config = dict(
    router_score='softmax',
    routed_scale=1.41,
    balance_loss=0.00362,
    init_std_router=0.0313,
    head_dim=64,
    norm='rmsnorm',
    norm_eps=1e-06,
    rope_base=10000.0,
    init_std_o=0.0,
    schedule='wsd',
    decay_shape='linear',
)
Below are experts of layer 3 (counted from 0) of a mixture-of-experts language model. Rows are named router (the router's row for the expert), gate (a neuron's input weights, with its number), up (a neuron's input weights, with its number) and show model dimensions 0-255. Each number is 50 + 12 x the weight over its row's rms, rounded and kept within 0 to 99.
Before each expert's rows: a language model's description of what the expert responds to; "gets" lists some tokens that make up at least twice as much of what it gets as of all text. This comes from a sample of Wikipedia text that the model never trained on. Tokens count by the router's weight.

# expert 0
What it handles: Decimal pieces in geographic coordinates, infobox field labels and list dashes after line breaks, such as .0, Coordinates:, ==See, table separators.
gets: "-", ":", ".0", ".8", ".7", ".4"
router:35 48 56 34 45 51 44 63 51 64 47 48 55 52 39 42 52 41 46 21 28 42 50 48 67 65 29 57 41 48 49 65 48 46 48 68 55 33 56 67 54 39 47 57 29 42 61 61 56 69 52 29 75 35 40 24 58 36 50 48 30 40 73 62 52 85 50 53 63 52 43 55 52 70 41 35 68 70 65 33 39 63 50 76 42 50 46 34 50 42 40 57 61 56 42 39 44 55 42 57 42 49 67 59 66 60 49 47 43 64 82 56 66 54 51 60 62 69 52 54 52 36 51 63 59 49 50 33 36 63 71 68 49 51 67 61 39 35 42 45 55 38 48 67 63 53 49 67 50 46 41 59 59 58 42 74 50 23 38 32 28 42 58 63 47 57 56 47 36 34 50 39 56 72 47 59 61 66 56 50 46 22 54 57 37 44 46 65 54 36 48 45 64 56 51 44 44 43 49 43 45 47 43 35 44 70 53 65 52 65 54 30 50 68 78 45 47 55 59 43 50 49 50 38 54 24 56 49 42 20 46 53 71 42 65 59 70 43 51 47 76 34 61 61 67 39 56 53 53 61 36 68 47 50 48 47
gate0:42 46 36 38 40 44 29 54 71 46 62 50 60 59 27 57 60 51 42 78 39 48 63 61 59 63 66 45 50 41 38 47 57 47 55 62 57 41 56 30 26 74 40 30 54 53 65 57 64 54 29 63 62 62 51 57 67 22 48 49 63 35 63 41 42 43 44 45 44 46 33 57 50 42 37 37 40 50 45 40 46 61 50 59 58 52 64 45 40 56 27 49 57 63 42 59 58 49 57 23 32 57 28 46 64 47 47 40 59 52 24 41 57 56 49 45 67 61 60 70 54 49 48 48 48 41 30 50 32 55 52 45 39 49 33 30 44 47 44 46 41 45 31 71 22 47 31 51 41 39 71 50 34 50 59 57 34 49 62 36 56 60 46 75 47 40 46 43 62 52 61 46 57 30 46 69 34 31 48 61 56 42 74 46 70 51 37 48 29 79 54 34 46 57 34 49 27 33 44 27 57 78 41 68 61 53 71 33 63 37 39 54 62 51 53 39 48 30 48 55 51 61 48 68 44 31 55 58 61 44 48 61 52 58 58 62 62 52 59 44 65 46 51 46 69 50 64 41 55 53 79 43 41 68 48 45
up0:34 43 43 64 37 58 68 19 50 51 45 44 54 37 54 49 41 68 38 34 62 74 48 38 60 48 41 48 44 71 34 60 51 54 47 48 54 45 39 54 73 37 56 72 66 67 49 51 44 53 72 63 34 52 58 66 49 71 84 37 51 53 43 70 51 64 44 49 64 39 62 52 45 50 41 38 47 54 58 44 57 36 38 40 44 32 56 54 69 36 64 49 53 36 64 62 47 55 58 61 72 51 75 53 49 64 49 59 64 40 74 72 29 53 63 62 43 40 38 32 44 73 33 49 46 77 76 62 58 31 40 56 64 53 54 51 46 50 54 55 68 43 48 24 51 54 31 30 46 51 37 49 56 51 42 58 51 42 35 69 35 36 55 36 53 78 55 26 55 52 38 57 37 47 48 45 69 55 54 34 41 77 22 53 50 46 53 66 54 39 65 60 46 49 88 48 75 54 51 57 44 38 63 35 36 43 39 59 54 59 50 42 56 42 44 57 33 45 54 45 43 51 63 56 54 48 48 54 56 46 45 33 47 51 37 50 39 55 67 75 51 62 49 53 49 47 51 47 33 53 44 62 48 32 76 52

# expert 15
What it handles: Pipe separators and dashes in wiki tables of numbers or results, also score pieces like –1; in match lists.
gets: " |", "|", "-", " the", ";", " -"
router:57 64 17 44 66 56 67 38 49 38 59 34 44 45 54 62 68 53 64 53 39 67 57 46 33 36 56 45 67 68 39 49 43 57 62 64 57 43 40 49 40 59 31 45 36 42 51 61 45 75 70 43 68 72 36 52 58 52 26 50 63 36 52 66 42 46 56 42 47 51 37 52 45 41 31 64 57 52 44 62 70 51 42 58 47 53 49 49 35 48 49 67 67 40 58 61 56 53 67 63 23 64 40 49 19 47 32 42 59 28 53 62 60 49 52 57 64 59 31 47 60 36 50 55 34 50 55 46 57 34 67 63 45 53 70 44 24 51 43 52 69 44 55 45 40 65 44 61 58 63 51 47 63 41 60 73 45 64 49 31 49 72 49 40 22 57 39 26 66 69 35 74 55 26 66 43 48 57 60 36 38 36 56 33 45 53 60 61 64 48 49 60 36 69 34 40 59 45 51 40 55 21 45 45 39 59 67 60 50 63 54 31 33 65 56 43 71 59 38 43 48 37 58 53 48 60 73 47 57 49 44 37 52 69 50 44 43 54 54 48 43 73 43 45 54 52 56 55 38 65 38 51 43 51 34 26
gate0:72 46 45 79 64 56 38 62 47 60 51 52 58 49 30 43 60 36 48 41 76 45 60 51 65 36 47 43 72 47 38 52 49 71 52 46 59 56 65 55 37 68 37 42 51 31 44 35 41 49 54 49 45 60 53 59 57 37 62 53 49 56 53 57 73 62 19 47 59 41 73 15 49 43 43 58 65 60 56 71 44 59 33 37 29 45 56 50 42 52 44 49 47 78 47 49 53 40 66 43 73 57 62 50 48 61 54 49 54 32 52 43 47 69 65 31 47 52 53 50 56 61 51 52 50 50 35 41 54 31 63 58 49 68 49 58 50 50 69 64 52 49 44 52 62 40 37 44 46 63 48 48 20 51 57 64 59 57 54 37 55 62 63 57 46 41 29 40 43 37 42 54 73 48 53 50 50 69 52 68 36 80 61 41 56 49 43 57 28 45 47 31 59 56 30 56 47 54 49 44 45 67 67 44 31 68 48 50 65 69 56 65 52 71 69 72 43 40 54 26 44 60 64 62 62 32 40 82 53 41 41 47 65 42 55 57 33 43 68 14 53 64 58 56 53 75 37 38 51 52 41 48 47 42 42 45
up0:43 57 47 60 41 74 46 33 34 33 22 45 44 60 42 42 55 64 28 60 60 51 54 37 49 40 52 33 39 43 69 65 44 46 54 44 52 34 31 57 42 27 65 62 29 43 52 58 59 60 64 61 35 28 49 59 54 52 31 46 63 54 83 52 34 62 71 63 54 35 70 91 56 56 32 49 52 53 61 34 58 78 51 65 33 43 47 55 58 55 50 43 34 48 70 56 47 49 44 50 46 59 42 63 34 46 43 57 34 48 51 55 69 65 47 68 45 65 51 58 58 56 54 57 34 49 58 34 51 52 58 32 68 58 52 41 42 33 37 53 46 44 49 36 47 60 39 44 59 48 28 40 52 31 63 57 49 53 61 55 43 33 53 38 55 50 51 28 33 54 56 43 61 39 42 36 59 42 47 58 50 42 43 66 70 50 38 51 48 57 33 69 30 42 55 36 54 44 43 39 49 52 42 23 23 41 60 52 38 58 61 25 25 35 54 52 50 26 19 34 62 48 39 70 58 64 66 49 53 35 59 52 63 54 48 40 46 56 58 58 44 71 57 57 44 42 40 69 39 53 51 55 55 70 63 59

# expert 24
What it handles: Ordinals and quote closings in prose, such as first, second, fourth, ".; also table pipes and mid-word pieces like a-w-are.
gets: "|", " |", " \"", "-", "\"", " first"
router:53 63 58 56 28 79 66 57 59 63 40 38 45 67 62 53 33 49 40 61 29 39 39 52 56 53 43 63 59 63 60 52 41 35 44 35 46 71 51 50 49 34 40 41 61 41 72 62 70 35 64 67 54 53 64 40 56 53 45 49 53 49 55 50 54 55 37 47 69 56 66 60 39 46 55 49 43 46 49 48 53 55 37 45 51 25 64 53 53 44 36 36 31 48 61 71 52 63 59 27 46 34 63 41 42 49 62 63 55 65 50 55 52 49 59 59 29 39 58 41 52 45 76 58 79 53 40 59 51 61 19 51 64 40 58 43 53 38 25 34 43 43 34 70 63 47 67 48 64 28 54 41 54 40 37 46 46 64 47 65 22 44 40 40 62 47 38 64 52 64 45 47 53 35 57 40 69 43 62 59 48 25 39 58 32 58 53 37 24 50 45 56 41 36 30 65 35 66 53 52 65 73 34 50 54 68 54 47 29 65 49 38 43 46 46 51 54 75 65 43 42 53 71 58 50 32 56 64 32 51 67 66 27 64 66 56 37 60 42 50 45 22 42 52 51 49 60 42 41 30 44 46 62 49 68 46
gate0:56 44 62 77 53 42 56 40 58 51 53 48 63 37 28 34 36 48 38 78 47 50 45 48 55 56 63 79 67 34 23 46 84 73 67 63 61 69 55 43 48 49 47 63 74 37 57 47 37 41 38 61 54 49 41 39 39 50 57 48 58 30 37 49 42 43 48 32 62 55 43 51 49 55 55 53 44 42 45 71 46 25 47 61 53 46 47 66 36 64 38 32 70 47 60 70 39 39 43 24 44 21 34 29 61 40 58 31 49 63 41 43 43 58 46 43 59 54 53 54 33 30 46 67 47 53 49 65 44 57 43 37 52 36 48 52 60 57 38 55 47 49 46 66 56 45 65 39 36 37 49 43 32 43 62 39 40 49 48 50 40 50 55 38 44 56 45 48 47 44 60 43 49 45 51 63 46 39 42 57 52 42 41 60 49 42 46 25 31 53 47 31 58 75 49 65 54 58 57 38 64 57 40 56 52 55 56 52 48 50 49 77 49 39 59 43 53 75 61 36 59 61 67 34 32 56 37 35 48 83 36 65 42 74 52 64 40 51 66 68 27 42 58 41 55 25 57 51 68 20 54 34 51 60 66 57
up0:48 62 30 34 48 61 50 49 60 51 74 60 70 63 64 72 47 61 67 30 62 38 54 42 61 58 50 48 39 50 68 57 52 44 21 38 34 50 55 50 47 51 60 44 35 61 59 56 48 53 60 38 33 55 54 51 33 64 53 68 48 74 38 41 54 71 56 60 38 53 21 49 34 36 46 46 50 72 66 42 55 51 60 29 42 57 38 38 54 31 76 57 30 62 50 38 43 60 50 55 42 45 53 73 60 64 49 53 41 44 40 52 53 54 46 58 59 20 50 48 36 61 49 40 70 49 43 53 47 68 45 49 52 53 75 71 46 45 55 51 60 52 61 45 46 32 46 83 59 60 52 84 48 52 49 49 69 33 66 40 57 70 46 47 75 29 64 64 50 38 70 53 43 56 28 42 60 41 41 51 46 57 57 53 43 48 59 47 47 48 42 54 49 35 56 43 50 45 51 77 69 56 47 49 54 51 39 69 39 65 66 28 52 44 55 39 54 66 21 54 49 44 51 56 43 67 62 47 27 34 70 37 46 27 48 58 61 59 36 59 58 45 38 58 54 38 40 43 57 67 58 45 54 42 25 25

# expert 29
What it handles: Digits completing years and numbers after a prefix like 195 or 197, as in 1956, 1755, 1,257, plus plural s endings.
gets: "s", "6", "5", "7", "8", "1"
router:46 54 69 64 63 50 39 56 59 71 37 37 47 56 32 37 46 75 36 38 67 50 43 45 48 50 50 50 40 61 55 44 57 28 44 40 29 57 35 63 46 60 52 79 64 35 66 54 46 32 65 39 21 34 70 51 41 56 41 40 54 45 57 47 60 51 19 67 42 63 56 51 31 34 69 58 41 49 40 64 51 67 33 62 44 63 53 38 51 43 56 67 53 33 52 27 47 63 53 44 33 19 44 53 48 40 30 37 68 48 45 25 39 44 43 22 60 60 33 50 48 30 54 30 52 36 52 42 54 29 41 58 57 36 36 57 67 47 57 67 46 45 65 46 54 48 64 52 38 66 52 55 50 46 39 63 54 54 46 33 54 35 37 64 69 33 51 56 42 49 63 63 66 62 43 45 46 50 28 46 46 50 58 47 43 55 37 62 33 46 59 40 44 54 46 52 34 54 46 41 74 45 47 41 42 47 22 47 46 59 51 44 67 32 30 65 66 59 41 61 38 49 47 32 78 57 62 61 50 51 36 38 45 34 51 73 59 47 63 63 62 51 47 35 41 49 52 48 48 73 29 57 67 37 44 46
gate0:45 55 55 47 49 61 54 55 31 43 53 45 38 55 58 45 43 41 56 57 52 66 39 56 53 42 35 49 69 51 64 60 65 43 46 35 66 49 45 50 51 55 54 58 35 58 55 40 63 58 38 41 49 97 35 53 40 56 59 38 60 33 54 54 52 34 63 50 54 43 38 59 49 69 52 48 50 50 37 52 67 46 53 48 52 65 43 38 63 22 36 46 63 48 43 51 58 42 42 22 57 47 38 60 49 47 64 29 64 29 52 59 37 73 60 64 48 57 41 48 62 40 23 51 19 42 35 49 36 58 55 36 60 48 47 59 59 57 27 52 38 43 41 53 47 23 62 57 32 60 44 33 50 45 38 60 46 16 43 63 45 41 47 68 20 34 61 36 71 61 40 75 30 50 62 53 49 74 65 38 70 53 41 48 39 63 37 36 68 49 56 41 48 56 40 49 82 74 72 38 52 38 52 39 62 62 60 55 46 49 21 81 55 30 51 40 47 37 50 67 53 61 60 59 46 43 54 56 47 43 48 45 40 45 59 43 48 41 57 40 33 65 53 59 59 61 76 57 44 52 42 48 61 50 49 49
up0:61 53 30 55 50 61 52 60 46 47 62 49 70 60 56 45 61 31 64 38 46 56 56 57 54 59 55 51 49 35 57 61 71 70 40 53 54 51 37 22 39 63 64 52 41 37 61 53 42 35 53 54 69 71 48 43 54 61 40 30 57 53 41 54 72 36 48 39 49 65 48 63 53 50 52 61 52 48 38 67 64 40 68 34 75 63 35 68 58 50 65 64 52 36 58 49 73 34 49 41 52 47 42 54 48 61 45 28 61 55 47 33 46 46 61 62 24 51 52 62 58 44 42 48 36 51 54 17 55 46 32 54 54 47 65 68 28 55 45 57 50 30 42 46 49 25 68 56 47 48 60 48 37 39 84 75 65 32 52 55 43 56 53 63 18 33 66 50 73 68 40 71 45 43 41 37 63 58 51 45 52 29 33 31 41 39 69 46 58 71 58 30 37 50 39 47 74 61 68 49 47 41 53 52 39 55 61 42 35 44 39 59 40 69 55 59 49 46 50 60 40 48 44 60 42 32 62 33 49 59 60 43 50 38 67 40 44 35 45 45 34 63 33 61 41 57 65 46 70 49 55 39 76 41 51 55